From a checkpoint of a small mixture-of-experts model trained on Wikipedia: 16 experts in each of 18 layers, 7364 steps.
Below are experts of layer 6 (counted from 0) of a mixture-of-experts language model. Rows are named router (the router's row for the expert), up (a neuron's input weights, with its number), down (a neuron's output weights, with its number) and show model dimensions 256-383. Each number is 128 + 24 x the weight over its row's rms, rounded and kept within 0 to 255. Numbers have three digits each.
After each expert's rows: "comes before" lists some tokens at least twice as common just after its tokens as in all text. This comes from a sample of Wikipedia text that the model never trained on. Tokens count by the router's weight.

# expert 9
router:169141105101151113125125159124220158133112150151123109108133113128129087127094121116098134142108093091119143155145147123154099161114093144146082113136159130125162147131120145118074105082126083111161109148152142103115145128122126098133105140170173105155117127167107114096091148127170113089156050112122163156108136135139107132113113122138137129131089115081157134095087128150126127117121
up0:113178109118119137139108122132105108123124131113122105144125121118099082130089096141111137111100153120114128158163121114137155140125130103166135111146125090104132130124126144089129127138165152116139160149171094160090133142135140142140126145203154127147177157091122131097147155133134106124166121117141108157113155150145118130133117110136131104108111138155086120132125105104161152120146
down0:116118097163098113158132097135109146149124125113127112124138137122119081119200135148158131123118140137118123098148063112146111118169139120144166162136145124101141150138139136083132124088088126123111185117166177120137141135091097144146137139172086150118138108087104109126148125152120171121162172144079129148124160160121167166142099172158081139105115174146128091097110126212162146155115
up1:139164112124156133145146098101167124127091139121145144152132141141135121102097101130138129117153123145104121138085122134088129110111136130121129138137090115108148131116110097115108088128129120134174121170145166192155129102120136148138129139171199135098156123134111088116164144132142132122129094116136122151114113116093128128127141149133129149144119091125114081134107055126151139125125
down1:129104118126128102133126126114133103177124097152088137120118169143128160094148156117155141184163097119133169123148113146132170137182133119134150117124125163111124147110099155103176128163076110150105165127116147118114146131102124126140135131155135127159172094103130116098143110139150117116134156143114142148093123142106157113087161113100156102160131175128103142095123159144158131128129
up2:123124105105140158106090161118138107124125134099131132109139137154128186140128113152137080112085120138148110129218145145160135157120150160102151128104136116101129129133115120159122129131133110109154087175088128098140140169122079142113137135143098075129160126137142135132131170068138175149132137099190112165089140133121107095172058126133118164122161139111161168128127142136129105127079
down2:114130131154175160145163106138125127137164127122140107073116140121134116129098101147104123126119173160139126072112133124144099080156090104085138160122170117126152117101088118121122137177111181125131121120155142141164144171128167153095110154102103126131127156105136158133126143114121108112108163120136129124180113091155144174141081117121121118128089104112131174107122120136141126100126
up3:134127113136160141143141146132157126097128095115161112106160123096145130137130133126115123124120114161122120095122128099189133140099151149126144147118125131125105136118073119114103117137144107145144132112118124097091154132124114140109151099189102135171096136131115123097106095195175103104107121089120142133118107095137135087144111157160118087114137128125118144133103085132149118113104
down3:110114137152129147118103106125107103106099120134155113111094094114107155163117158200085159121147165125125123151160127111103152066128159101140123108132139095141134146120151121136147150134142109125130160143109149127112078121094173130095138130122133070155130148102162121146168103111129143106133168111121163123154129100109103133121150161104125100100134135137104122172146125149113111140120
up4:100161147155153124127081124117115153142078142137165161117138106149120087160141139070141124108152158098105130139221116109107107128127140138125070111161141113114147124133131089154142140114143099166150090130112151139128094145131115134135138131163167100109114103148098153127134105155149183183103141111205119123134115139133148150132119123113113111130144109121109138119120134128127105125082
down4:113155130132129145104132139142149125119116129124118107139134134120042090104116120153124142137110134114106102141118120111132148132146136148103167122103165162154133108135136073116104131152163144122123126145119113088118122104129124162146111097079087154122104131118135135108166154112126090118127121149115096145154113116120133112076139143078130131099118117097159132108093185127144135094158
up5:130126155107170164126072131109120090110114124131143129143112098113143155108157126087119145128089117153151168166095114163067097128088137136126099135151154144134136117159142141155095123147143133106093138145106134178106152116086149108118138123182171109129144111122156146170113148103156097137103079121118093114157103123112108147143137137143128172090136107119128098137126138144126146128126
down5:090135136140124121101142177097126137174136130129125141151111093115114143150131133134107165092128159141137123144108100150137184167119134122133163122143151112134140152128131131096139119153089134153130102135165109117123086142141128114132150117133108143160130124151120149114135139108111118125077141128111116111167129164153110107117114163118111170144118104140159127120103102094149135145108
up6:085150142119143200101110128122123115132110150140158161153109129130104123137109106168129123116132119119148160149074124106100176108107176152119135137119143143120138166181101113150107087175148164104146097107120088138131119113104148172121169152129129137130083136133118114139095190106109085112110083122103134093113135184128151131130136147130117154101096130096123159157125077157094128119099
down6:160136112142186110106148113164106121105132134124139133123118090119146156152155150129149135147154118129160141136123126143099130139127107157139120146128114136103139171123132109153120130110104145141102176108144104154129138099138169109112166114134143104125079132100117140122096140110098177097108119110122116119107136156150118136138139120095139121092081155168135108180145150154136155097103
comes before: " ", " be", " —", " +", " −", " ."

# expert 7
router:138144108160121162151163124139113130105107127113117118117156068126084133114113096123135128162121127080155136103133153116141112173110121172137125153146141145104149142167145172114072099148116148110142140146144142125108134141122115158104140128150124156146148135131127116131134115125134134111100132143119116115137137170147125116156160088159142137161104121123149124142155081150106137125109
up0:094139096133140131135093059180156145124115141090128110103136113121118144137130145119139116095079130121149128157101114125140157167101127123104114107096120147109136148120110097100145151094188171137113159136103159155159102140118093123097104136136136097112103143130156102114141156117143151128117053131120139131134157163133136126092150123120119062100133133135137127152111145147151151117124
down0:114117076126131126157152115112151148139089122076127101122117134153137146129148143083114086118089103107129113165117117107133116092137096116137142139104129157131165119141133142085133116154138148119125152115116113145109103163173106135070106117118116108136108136091151121126112178129117198148135146154183131140156146109136141119126170129122111116143166124117157089122154110128149130132124
up1:134145084141144112117127149142144131146150132135142103131123137113101145135100110089147138123075158137122127161155126131096102176124137143132120111118151119147161136119143166147090131158068128104126096141167139110103128137109144148137135133160166125101149117084120096113113038111110147133100098137123138130125130144183105108139102091103114147124106106100187115124143084148136145112087
down1:154076097123134124167084108119133097106138138139141148127112131129154141147161121162106137150162140145125156118129095142132120144162113118138112151124133135113153071095139107151100107141148167158130175133139094117112143146097162101107098093108128105105129115132182156109145100098140128118088164060112144168142177144141119143103147085109113092086151114140117152147153109133123168086113
up2:146126152157106103160123114078117134140114110133120127124123119141166112145116124178133141140131152121108148163140110108131129164142145171126139151138113103156140117126128162123152104127118174129163130123121092157138130124143090157137154099114103095126063173107072076112100163115126081082130099136141096164115181147154121143130112113170160106162140146155103120109117117157161103123093
down2:125170163164151119138146099133104148130098145087104118154158171103139127119134133105086156119124157111094105106104136079114110180179086132107160139111094101113135111110120119114121120145148161167152149135149127121105165176126117166140128129122106121121157110096060092090114143114103137141170100101150133128154132148137140155130059132121123144165136086144121149136113131168151132149105
up3:138119107140134116156155143105109123116145108129108126093163134117098160111136133108123139125107151140124108107156127149148159176090128096142131126164172121167151108192169139106096138124132146137139074162125141077132135172108069150129127103074078151171111152140141092180137168111116088123121170138173131148135146179112132098145110158169127175119120094136097138110151111128161144150126
down3:143145123092147147145078141120156119119141156136126114148159126138112137139142180153152131160154120122114135131171133111129109136103123158140129119099140113135139113153123133141138170110166113172125178135117142175124163134094106131167113153128118108123109141124109154168123120128128163118159098093136144111121060114122161075146108143183155133100125124161088142150166096168133173114147
up4:168144126122163155083127132116123134099122107165154137109119148109137111133111110110215118096163101109119111159118133166147110136129142143135099154143113124099172149158125157118131126107166146135147098092116146114138137108145132135108140136158091112120126142150116128121135093116116092127153141096138127135166143155141151099106118081128138130131126145137137117135133125162146123119086
down4:117142108137110129100120145129136137121106121113128124162131130167130138115161096142160136124135092130145112110138102133112165115115162165100111150122115106109144153129107182145191132112150148178098110169134153089159088122148129101100174106093165150111151130105140093129140129111084111134129123151149151149127147163115132107153136103109147172120089133160111105155136154135154156119104
up5:166091113138110134169094124136169168113146177150111143149128142156115098133078124156154141117119115109112135147167161122109153116121132168110127148077164114121102110137131100126118131116102130117176151116134146113108136092155117076138141118113151130137110153127124124137146155105164145167146147150113148209122135161133127113131138142139140149071142136136104149110148104135097154146153
down5:082069138119086115107116156160117134140101135132162135104127114124149144098121144091112147119088136132161103094076190127065148112121131118083125112152117130115128164143158086106104153131113103166094137114124113136132110118145104098133098108180108143131088155097150159137163114138117135115143140128086112140147105157135090098155141102132165126124138113138098101108127136096097137123170
up6:150133115160174100095137122118101129131118133145164130127122108121095117141107087135138113139135135150138125116122126117127112089142137112137093130129127132078147127146138110121086112096134153129090104105121166132138094127106109187147100144189144119110170103132133100146091121128142127153139133123186128140129102132149113132119153152108139147068155068154123093113122090126122150134135
down6:113133132128146096103146140142097127109120129130083126142130124115179120174131107122111156157112122155123113126125149166106136117139162149112134113145076114132143166125133161110101137120082118151159105135169122109134115108135142085131116134103140142136114057159113095147136127115083123131152150141076096155152097135163090161156098162142113137125124174073106138138146126104130141133129
comes before: " of", " in", " and", " for", ".\n\n", " was"

# expert 14
router:109153120124124097118133109125192103096119144130184141135179108128109076108127111104101158118161145098157129132151138144125141156139105137138142159111130120120123133114150135111120144182084113118125109123123138115130144171127144134116115135133172125141102120124103127115083096104144117157136137082131125154142124108134165092139129123148144143136104074138108147136147112142119069136088
up0:142160139150132116109172073148103118139161154116141163151162091127128099138088129122126113108120157127105146135159196132143131135149111127172103123163187107112107149148142165133145177159138140092141141104095125135103185113142182131127120117119163147154134122088159137138116142143119165087151136134141114135089155088156125147119103091158092129091158053149192111125123130146148100150138
down0:156122139089092140136166147081131119142093159123139129103152119111139127167150132140158121109109149089120099157093164115126119142114123131128095165104135113164140158134129154135128129119121146079138126132124131129108089129167148191085121129150111128144155118134135150116141160163139136113121116171148111120137142137186132119145123121125150100134189128139150110129120151119085176075136
up1:100106118135172171118136091157175124108140126113131115131150072148130126115107153156118131129152138121123113137092123178084122111134119076095125095136185114130119127090122159088125130180153156081098124153173130089133164142142121084163130072119120158117172096086130125117119099107103159055172114122118123164104105142096127126113164114119136141141124150146144146101093149109125127124147
down1:126104146133115099127140140116112120110119086126152094088144146113159132143099095120086080159178118084137118134146117139124102093117155106126163130143103123096138156112135140156113143122130115159171145123097183117138155125172174104098108124134128088086178094114145175099127157087114119088037154145131106190139117121151125156122073128122107134070175124163130116136152110110120130112144
up2:170122129125157104126109117137144098125133116105134131130097157147139112098105136117134143151121156141148143088164126104158124128137135127106121133144128088088147121137150092106156147154142115139152056095126161160092151161131141147099123146116102149137122135158149127118086113129164128098063142081149170125148103135129144147079095128132142154141123125121184151124114151168138127111164
down2:177106158125147103149099141119131131086119137112097112099083144124131120116145121162141105159133097147140131131155106131177127146127108088107152129116112146158141093146126069133116123117144143157125114100120135132128122140113117138107135142145135159103151071151115105119149095128090138153110106165111171136076162150101123133172101136133145112141172138127127162102095127119072175113171
up3:126140184153126098121122110124115119144092157149135154126140145146136193080067084168140089108135115156120138144140112112096116119106126146096105125097130116130126123172138131129103123143110105136109084112136151098099164187137132145161164089100180123126100139118135153128118120099079117157076157099129133184125108129103145144116159134128178150146185130129110126118126138140122142145104
down3:123116096125084129119054130121124128173116152131096158130129167122115166128131079147135119066128099126056120143149138165151138108120155143129132140134148123114098128144158126173073103137144120149097126074154128130119089143176101105104099147105124145138125132162153140109130102149136133107085153129130150134122126136139158123127162113064158145176131145123115138099111128151171127150093
up4:086124131113122135182166131137071111111123156123176102098137123108137126090144113142140155144140123078119117108148139149083136196141136096113112091184102140146118137139158171138117147091117146131062082132154149125115118150136115103143116093140118117144114153189083168166148118116127136092089163163094087130103114106123136102152083118131111150126106129128118149085090129158115111152117
down4:117176135142125144130177108126145108121138146104141119128108130131084119129151137162173143122121182157151181119099093161102150152107097128131158109129146113131138088115126149130137124152109101113127115125153112112112089122083138107128142139139128136145109119157126141155125174136087137081127156095176169148121132139147116148109113127148102092126133135115136143179126073102095061202145
up5:139156145133130179166115133094149123133098071102138136079118126134146098089151156163146181115084114156148079150141151152147106132132151111117115088153139148064138125097121118121133130173115143111114105141129137121113090132136105087129127159168143101135138135171124117095131073173127088072136175129142162100146156133159127103123118173135121142130126181117135155141166102133136118131068
down5:129103129132125067131129117103131098132147173157110140087116121109107126151126139115134134086118116157137094137139102139101105125110096094113132106128066125109128103112111145124202092140133115128147150139137140110127113124107091130146103169106135167122178149097104125158103128129127078139085133189103141149099136112144105162142175139110090162153121123104103094139152155158091100136142
up6:143076150129137118091154095168155142079133113114161094142168113140148137130133123130122146120095129096124089139135129128110142105127121149154086110116126135170114114115108161141106134131145144140052173131130134133156171147142159130140110139134130158135086123166137135120114100177124104169122078139142113100153124103119071140160126101133123153133081160168131134137127058124143113106133
down6:121166151136170100137138100128123150131099167133133117130124127134151131163117108122161137100160146134160143109124159156122160123140159097111149145174063104137126152104091106143097130176145140113145100154128108147131099124164080087129119134131139160175133147123107137145140127146111170131068135149103089142116071094147140118131126143120127130118136160126147147148142082153140142136137
comes before: " the", " |", "–", ")", ")\n", "%"

# expert 2
router:157113139077160128127100107128167147122082127165164131136141130115081071090112121102122127127136103085125142156127138155126121161122157142137160122127131157140168135127129121099133122107107167108105089113207141114144128130094131141118102142154150142157088113109111092116139081116134087140108103159068124140140139127110124164154100129136163122152136085073119107155128137151089111112136
up0:131155134146143118104084102111100099142168149153144150144121113108095079120122112124123136113104128131115113112174115125094106134142111106121156157124094095127152100126159136100123133120091118116168095143102131203103128143121104065089122133153177104150120128181130072137107149112143161148125139118152159125131168085084080104140127121135126154140124105063163139111137087151119069138119
down0:110128152135130102116130108149113141152138112137126135110140169103106151140145099145136163096120114132116090113131143124117160113141173154151149083151109176145145111101120136144144107132105104139092099141088128093075162098138136130088120143143129079153122091132094121118125174092155127076143117081155137149106116155112146153132163145143125192143159105131166128139135112142127103130136
up1:106130102084175125108137124141145144146113146134140112127150172119126108092153098093127141127098114135129135149108118105086094110121174184134143118166092146150147094122127118101103137164145126100167154107124141167110129143143092114104105139160124119145130149145101123130096143117137129118139148135138110162154154134108096130132111113122111101127132161111132148182116150171129101119113
down1:100163095143158168138096154086077138175102171140145112147132149128160151131127083121183109098100179147154163164148112111123134144105142140136114117095098101160127105116152106148135162197088125103098102108109110161134146127097148132107123124116124133107154166150115101108082097131133165125103123137152138097116141123144125132093152123162126137149165142121122163156104093153188130164095
up2:123114168122113149138157087116156127128139141138202130100162144136114107127127108148098137103110130114128088148121088132128119128138119102135124131127139140102116126123179173153140097160104132121145102147160112117125106107127133093133111169169193155124086129147113097144139124140113144140127143102127132128130108165141142128105121131138142102161065147140115145112150129124157135120135
down2:113139119139115119119116107168130156149129090137128091085116113142106113129104111173100096084102176107076138134132143149178132088138122122148144137115131120112135111114132116125135135175116129128129158135135152159133141138136118110149073105141112141126129112134138168132093143167096151138096121121147078165113113151143151126162155132113132141117100125097123116148147135104119083110117
up3:187120159117129113120100109140136135112091106138107120168123075150131097135102059120102159145112093121126128120181123136082177122122115109117109132147134141173131142092169168136150134135120163136169116159180116120126176125104124171135124132140137139119121167112140094114124138110143132138119122135095138121120170131127132152167110090118143144098122100153092142148118074126137128139148
down3:116156104146148112158138121121114090133133144088152116122129115109143096121125118172126100155147118169088135149145127126130116131126136120103101141135135105128121080157121129143121167154142155121140139129073107185177109112078125111122095155155142093133120119143136104157131138140097121103154130095111128087135098116129109148137147112117103097141120103110139154127103098149123099134119
up4:103120127112123122145157139085106125120100120137129141088119132156127104102110129120162140112106107096125186157081128129131113149106124142114084133150128129142112116139102164138102132128104143143140155116153146115105142137090113089128102118104121169117105130146119147109098112112106089144149095158132130125120094110156154138148149085104158178136094086099098134092075128186102158119165
down4:130140144111135148096112138141141123106139143129154127140171172090072112164112103140096137160173130147154141104084176128093147109120139155157106189132091090145116110111150108107152150109160088101144177130105122137127123079118152153135147137137123090161100099087170131161102136120168160148138118138104110090137138142141097116170143134110071127131126141175164114155163126091137108128137
up5:180147138145122077134135131134156179143140151129162126134144140100120130136106097126123126149122131107127149138108142115123119124143126097127145149160145121158122118162118107141125077138126132066129086098149125077138075110136131107137135178122119165148092146120108113112134135168141105139141114121131174113143145134116124141154140106144129131115150112151114117135155114125138090080102
down5:152116102102128182116126112146133109103196169130087141118126131157126166093127141136146141151102111120093110106134125098099115105134106111135139133100104141116127091107156106133128144113164100123113115129162121139158126104118118183125143120092117109106132107085174149122123116154218118149149105122112101147140137131109161097114101142107122106147122120132122125094104142131161161151127
up6:135145153206112074139162135177120132156105132142115146142100136129125115102097116165127089114146127136111108137124158169115148122092110110145140096150154125110100100153165144122115156121120148111098142153158130082125176158133118148142152105177125107151137130131116136124128173114131104118123150099151149107117151161120136160096121113148118147123156121132143095125146092141142115091124
down6:119119095127136097038130085143160175114137148094137172146127147151106120105149136113123114109109118140123104106099135107119102094132123115131146152105087130098139110102130091142158131184140111112133155114118117126144131137167153136120141158088128182101075093090170129122158160148105144144123125158184132166147149126155119129105145117096102121108108109138148131122146123147090145096145
comes before: " |", ".", "–", "0", "th", ";"

# expert 0
router:155153131147134132136135151143116126137134105143137088109144158144066159143123116114140129156111115123137163144115133133123125142108108169129126137133119081160125160185075122143101121127123143075109105132160118052129147107133121112086103142148141107133077093160120136146136150115161115107118090147142128170130127125137131126152097114117129110144141113143081198148118140111141088151121
up0:150142096111162122096131102102150132162126141149167155133094137124156133121117190130158167117145140133129108123099098141108134147118133149152148119121118137121121102144054148106167106078148132188133126124173081136125120130172128127134116116070137161139120140165120130093121148123134098114119117103093125107133099125107142109118114138169112116131100129085113101103118139132110134163143
down0:124119141106173145148114143147117114122149143133149082132082126127147115131136108096113128152150171081121108101142130064137122131124153128110124132142091114153125130100135146184140122130172113113107086087145136078125121117157162074095146166097139114106119152115143121155130136107108159082131124104161144141142136108097128151105111104113100103092146152132129123130167144092160110136062
up1:117149185128117168120148105143138125147095117118137128098197141079144119106076105167143089137099157091093115133154156144116110115069124077183105137123104136116136130151132133134151082120127149124114111095120160096148107115133141164151137129088137085109100127176126180140122083118117127132133075092122169143130137107165131118148131106168128130137103114097111099126140100080152101134126
down1:163134071187117138171112144091137117095123089098118126156138178139181192143140137145132095133126091136140124153125108136129167145139106129117153103159103138127120148108119128125165136137101136147121146132113154142120143133133149129132087153151146110114149113126154111137107105114103121094143121091129126143140111121107130138114120136115135170126169151114097101136139107156133108126147
up2:108109148124122110159094148128088132138134087171165104135132149102105112115137136109148161141104128095111129108170130121129119132101115147121150127147152157148154170112130095136142129085097137138132126146133099123167106149091112160140112162136100131130113118120138127124110121109139134169137109108135121131141116163071120123167145075084125136175110074143133130142149130138139119122130
down2:158185160149111164122130106111151160119115132091147116083140156135149120138185124143114138084166146157140092139119149130075121080137149133095136123101152076118145104156113125124072144116093102137150145107095121130120075118138147149139176135112162147139126110096160143133145166125109123148132115117119110098114134135147119165157115137136112136150096127166104108107136105116108117130082
up3:147122134145180163153114127140093143099131184102143118108193109143126143166140117143080156100119145133094121121122124101116139136128124104198112125146109176137141115162155148151154091095159128098148133094110174127133163159143165166153137138119123114115093140149122135154102144112083100114143142104148130152101168131125106142141139125136116158158192182117158124139116150107119107137121
down3:163139115108126104126137122083121104164147152085147132123116132130118176093123114126139146102169110146087195138149164128142112123112135138138160127110095140124133089103109111161120144139162179107153097175099099146157101126139137110103131085115119103129144151150091110112144097164142131123110103158135120147100116110100163080133148142173096134121150117110091130107103119125110147136120
up4:117149106133150164139127138106138146149120184116070152143105130157116194136099168177162091183138115089130112119155119154182136117091121131100123100122155090108156093123106107090120144117154113139137154151116165121104139152144164158125141111122212126124082138088132142125170091164103135112127106154119115165120127130145119107154157123097131137096138124114093117124142134113120107144150
down4:172127128119117166136110139138133118131121092176146131068152111129128116107099118116165096103107162169134135157093084126111168149146132100125085128097148151181126118149130133129096143112122102128145116077136136129089074133106147133108128087135093116136110135063135129110141134114137121137119173123124110111145106131100105117118129155117129159131103165139130148137151118106136173105088
up5:179114124077123147155144106134081098140132133137118102123138120088136148125103137121153100139126176108155139128138107081142119151165134131122125063121136119136132120112160106131114175130118103103146129168127109107164106124102124128131149120111178130162101104161133095158089158123105143146179131112123132173150152126120133088122099117143139099110151101150132162171152113115152131171145
down5:130079120151170166131108109144126104139131129137130141108130143117176130136160064107163117109102104129157122107122105127186135128133182155114133173085122133105116099086162054121110100067132084162175122089137143121134087107134154145158158117133098195136121121117123138112132103111103114162106132119144143141111135140120120134165126111128143124122144188146105086119113137177143135124102
up6:132118145154089116116129135145112130140160178137064155128141083149135143119162123126130074128147121124150136131121105155115095090137112128168136160083134099099148110137140096118163099146142141089155164126087190124100076111129082134118125139124143120164106146119136097115154150118113146131111141128118118105163135149147132155114111127135110089144105143128140115141124162110150163165137
down6:117121138094142120164135119095140090158113133144132136126157142132115109156092122122142163160135130165149143165089162125131183127121108127132117131184095119148127133142099125144104152116099139132123100135147106129133162116152153136160133149137094112101098098145123183133123121094147098119138082109164116164112134129106128145146124162141125163145154129108160109121151117111139134062127
comes before: " the", " a", "|", " and", " he", " which"

# expert 1
router:143126154154147114126151157126133139122119064153145142105141090123123162123113136156109182146090098115120137106169142145127119127126123145133116148129141123099135167174132110139117080161085118113124067151143135156172118138083143156146113120152142160172095140136122099050179134129125104091078094143090157166153144131116147149162083099123119154153129117137110111165117103125132136144092
up0:162127066130171121158102128122077113080149112127181136171108166120112095109126169156144117150107115165125132140167132155130107094130143149134149130090145118158133099084083123119110169136119153145104156136128154094123107113112152142114111129196121112117147133118169131142121095119160093150128118114137153149142127145199128114123134106099123140130145145126074097144106120174092143116131
down0:109142159148143120112077156128136129129137137127117138108112110123089127175166138149159117121138106114150133121200090121162142129104149155102139140156176163106085153105181140102152124157080144124102134144129125133120115149123128139129160137116120165109174118115159160154115150126155156136106132128137144119153132125116129141168179097152096164140106139139144177095117119096144128089167
up1:144112153094101108098151133106139137133118154135128149119114097101116142167127118072109124120123103165137130131127115130106103170165134108136134120128177144101163130176150126142115108124115139132116111106101173137145102151149124109085142161116131133151097138101090121102078125100127149181136090119110170124148123118146174137136129141121134146109125091116128112128124094153148133122133
down1:175135106100121157176108158120106124116117133160129121105130111111134173106157146129139170085131138179145165133108158184154148153128156134127114104110119093163080140162102135125154143110088146120138139108146126084129151115128117117131100136123173112123121149153121097102106091181108129111117102172094123123115167105135087129106129170107112131125154111175151146100144100100192135088087
up2:173157115092129143104107149137075128102116151145114129154140123171142154145134109109152126116149138154126111130173104130138137103095167118136144135118127130112120152134149169138062146096121162129158134141062122134133154145118171083113116120085102131131100109087090114158137106140183129137116171143087158140161152123118135075110141155117117108150096112100114153108131095140117151159112
down2:106119143122118120083135089150108149134120156096123105094122134162119111111148109114157131108114160115165132153153150081149099175132137132155128109095142130156136145086105145134121128072087074140097154137140086109109106197146077100140156151106087105155091090147130099167092120113135136145143118145169160116119153086108113084114113097116126150159080149122131114161148132113147128161132
up3:101164103141124145108134096113137165172095108128093145161149119135111127143117139118121142090117121127115108104114102147085144101131124138141089130143148123160148137144152140111106102128124127090126177142137078138113100126162103081164133113101194113132089115084109117140137136177117110147176088137134120107124112125099087108142171141113132098129148136099135124154125103109122098164094
down3:112148108157117111117088083138112104158140145141124157116091183101121120138122122117116147150117127119120150139069129156107128142149104179161114117127130163125109123118104071097100137148098118107136126118117124143125139146107135159131138139115116111100068138130109123144144163139124153125166134123145170132117142131107148155133125096100147109140121164151139133123126117158131155123150
up4:144144129159151112116140105138139142138149133104187106174134162133136087074140146137126093163107140120126153129114122137161142119138118133147106127119181145181131141193164178132111131106100126127103134154084099124109117138122105156122136131143135114116149147131089142140111113153133170145120129129168157184100175145143107127148072168149137128148142121139124088130124079100105111126114
down4:106092115136157131136085135121116089123114172122113124101111118120148096164153124183132146103120119127076136126121130125110119127091139015145098124118164131183080126106159127160156157134135091159078133127106122123148149122157114148142117125122127123138096093113163143097160168136120159149171090085154128172127116127128120089100160131104122156123160113156120136153120156138101067061103
up5:136121152119121117149145132126131140143119162128105138115176126134137120135093140126158149121130123123122149166100094150132141121144113114089105109125150178114124105143171105177083126151139143125115081132118140135127161096126126097147095115156157117113105141156126128079110091111156143139201095124162098141136114159132138129147107136088133193123136169141154103104113184120173130130161
down5:162107146155132096148134152153118160139124114110138139103150142153142150146122143154148126142174117158128153107143144125103116137120129144152142127146135108105124118119120131120180093077123163128094140124117143117133161151125162146142123128100123122146150102130091192185133122144126086143110140096164084140109126105132157165157104147109116115122154131117107143113141174167084122117114
up6:131149149179157133155093108131127137130125095128139086180116111127146133114128068135135143142140133150114158142158112139152131161152105130125145110111116110145126124187162110118133085099137128108148122121125093136176070135141119158166110090121128146129099154161127152112108132137132126113124084138133122133164109098104148103082125134109135126140151141139110129175091089129154114099115
down6:091164089123121130108161106091125150151137158137132143137116089091156129134103133118127155120102182116177095175124089119129129114136132084134127120131142125094109140139079136144140129156143164150120126145117120121134115192156163129132136107099115084122129121115142110151146175129135137126126125151108120086120158084094115158137133088121147155095127128138136127142100148127115125114127
comes before: "-", "|", " The", "==", " He", " In"

# expert 13
router:118129151162128124131149120129137148148119086125191105107139145122096084101119115109134157146164108119172176107141108140132082152106132111105123123141127126148107091135099136142122109106103124116145135125167111157138166128055077099099133118188154061129094131139129089105121101109148134128138095138110142126122123142169173133146122121129115163144171121143149150128139093136103140171095
up0:161126128115145103098134155131143177164142074188161099117167139159102123110098125094115133156167112150151100117106114118128128108133195131163141131154113131168135112112138129089126175108159123159140142112143105115137152159141117135108125127169120106135129165096109081163163129132138172180134088137146111142151136124137157142092077156162112141172138129122124147108137096166098111142127
down0:124133187156081112176103157095150140160188140097113129127121117145149105114121154160190121093132097131117182140111114160160119150121126149103146119143169131117134145154110110109094101119116151167142167120135161140120126138138110129146104142085126132149138132134105113132161128148118126108161141104140110122129140132163145106152124139117098130156105090119110128118125070144094163173121
up1:117151128183141112165125130105140112134116149135158102139132113134120149134130167117097136127147138105131161118101122124093144108074131060140127144133101117135157141141112102127108102142142079112139101174120122146147086140128171150157126115135156077175163105133121124129082120086138140107063111108096129173088114116095141124122127166143107162152162130116168129157101145148117110162116
down1:136151049144136112143106098143146146135164120108102135127117120114131138134157147122131151115171103097146137168157115117110106125136125156097119098172131105145133111114149126156119120144155135117114099123137138093135144098120138176130134116136133139143126107170142101128135174099153092074124116134112118137107110142111147143143124137176134141115140138151080159115117132074137149182153
up2:114103161154102149096114144179115118151124164130164098140121116116157116105076112146108126113088094180148122130144131106157132119121149103103140119097152130122116149126176148132119107141106111118117131160155118083119149185112143150110089118160052143106108127143139109146115093130156139147137107132152121107126091135139151121141125111112101118170148089125069085132134128127146127140117
down2:096134124147111167170166131147134083124120102126105137141153133111085114104134136124104107104133129155175099094124142149143166150154149149162121106121128126137068121184150113128135148126125135106124102166096096122165079123111158091143144171135186143133153128097113137160147092132131111165113147168147146095108091120170112130104168142077111148111048047154104150124137157156114127108122
up3:097097125148103144146152092143181110166152161095134137115091111143140118117120152169099134122142136163148092109162135131112128168133136082112099140147132146118132120152139110136151081092155125120128087116099132118137175104123144131161119131159117095149120131068158119142100163130130149156116129153105151146141123149142141120129167143121109111135121126143125107142142084092071146152099
down3:126100133135085160123131136136104138111140087128127096172147132087125083155109131090131145125112128126082156164145139134126114147108117115136172142110129126137115112120097122133121152154119120156090143097137111152147065099150166124152119138141157122102136167104136116147139173136142082145134126150123094176143138107090100073146144100127127129101141122148127086134155121127127095137095
up4:092130127171127127141119118091097134093109133110150123106144138136142131154136117120171155155118159109136130096156118143131150107162132147096147127116140098096128163117092147108090112115136159148143149125179149119078184112151143136103118134154108138150137119122136129082133130131120105138131135121165140100129143112098121114148120059098137132140133089119111146116089111172104119104119
down4:155102170109119141133118144126077130131137153166114127133111127137112147080132143118158104139118109139134123118147126116138148164140087113134125095133163173100128125144172112135163101102134172112124107102112106126142123152125159103086178160124170116165122128102110154131160131110139138163142112135118161129126135093117125131166127077159157116114153173117149128096106138147166116105125
up5:108135128184115135111104102080151130135132131138129135148113110097162146122130141118111131110140132108109158133112128120141126115101109148099136141091141125139135153107140161144179178126158131117137114145133174149113090105115126133111142136127133130136089114133142136079134183121125137106119151121183117131107137132141115110123127144123168198124167084149139176101129112153123144116125
down5:123141135101118152115104132098149101112154095119108197135123087122169111125152127126181126164138161119124139140120114101089133142173118165125116114110109103169173079126146140132146146126099179111141074147135117135138169176118148108110101136115085124078149127161122164132137148160143113168111120125119154126154136097156109142114148169198138143115106125110158119121103111128144115132120
up6:152135184109126117110176170133120128140156122115157135083175117141132105146137120130167139124135102138121156104114160156071149090097146086099146134150120110141107115133162165141111141159140162128131082076182178146117158128143130146132084135128112093115143129147145129148136091103111137124106130143059110132105124120105112109149142134142141172125161153179155157116143141123173146164088
down6:143119108129128112077105143156111128115147116103129120131092127116090110135133139104169128065092106140115148120137118128109085157099131129096123143153081119152142121095093124143123129140116157167140114117162143156127100138144126127159092111136146142137118119084118153142099165134112150157118150122143154118137109129157151113134174147111121102111119101134107113111151127114103119146141
comes before: ",", " (", "\n", ")", ".\n\n", "\n\n"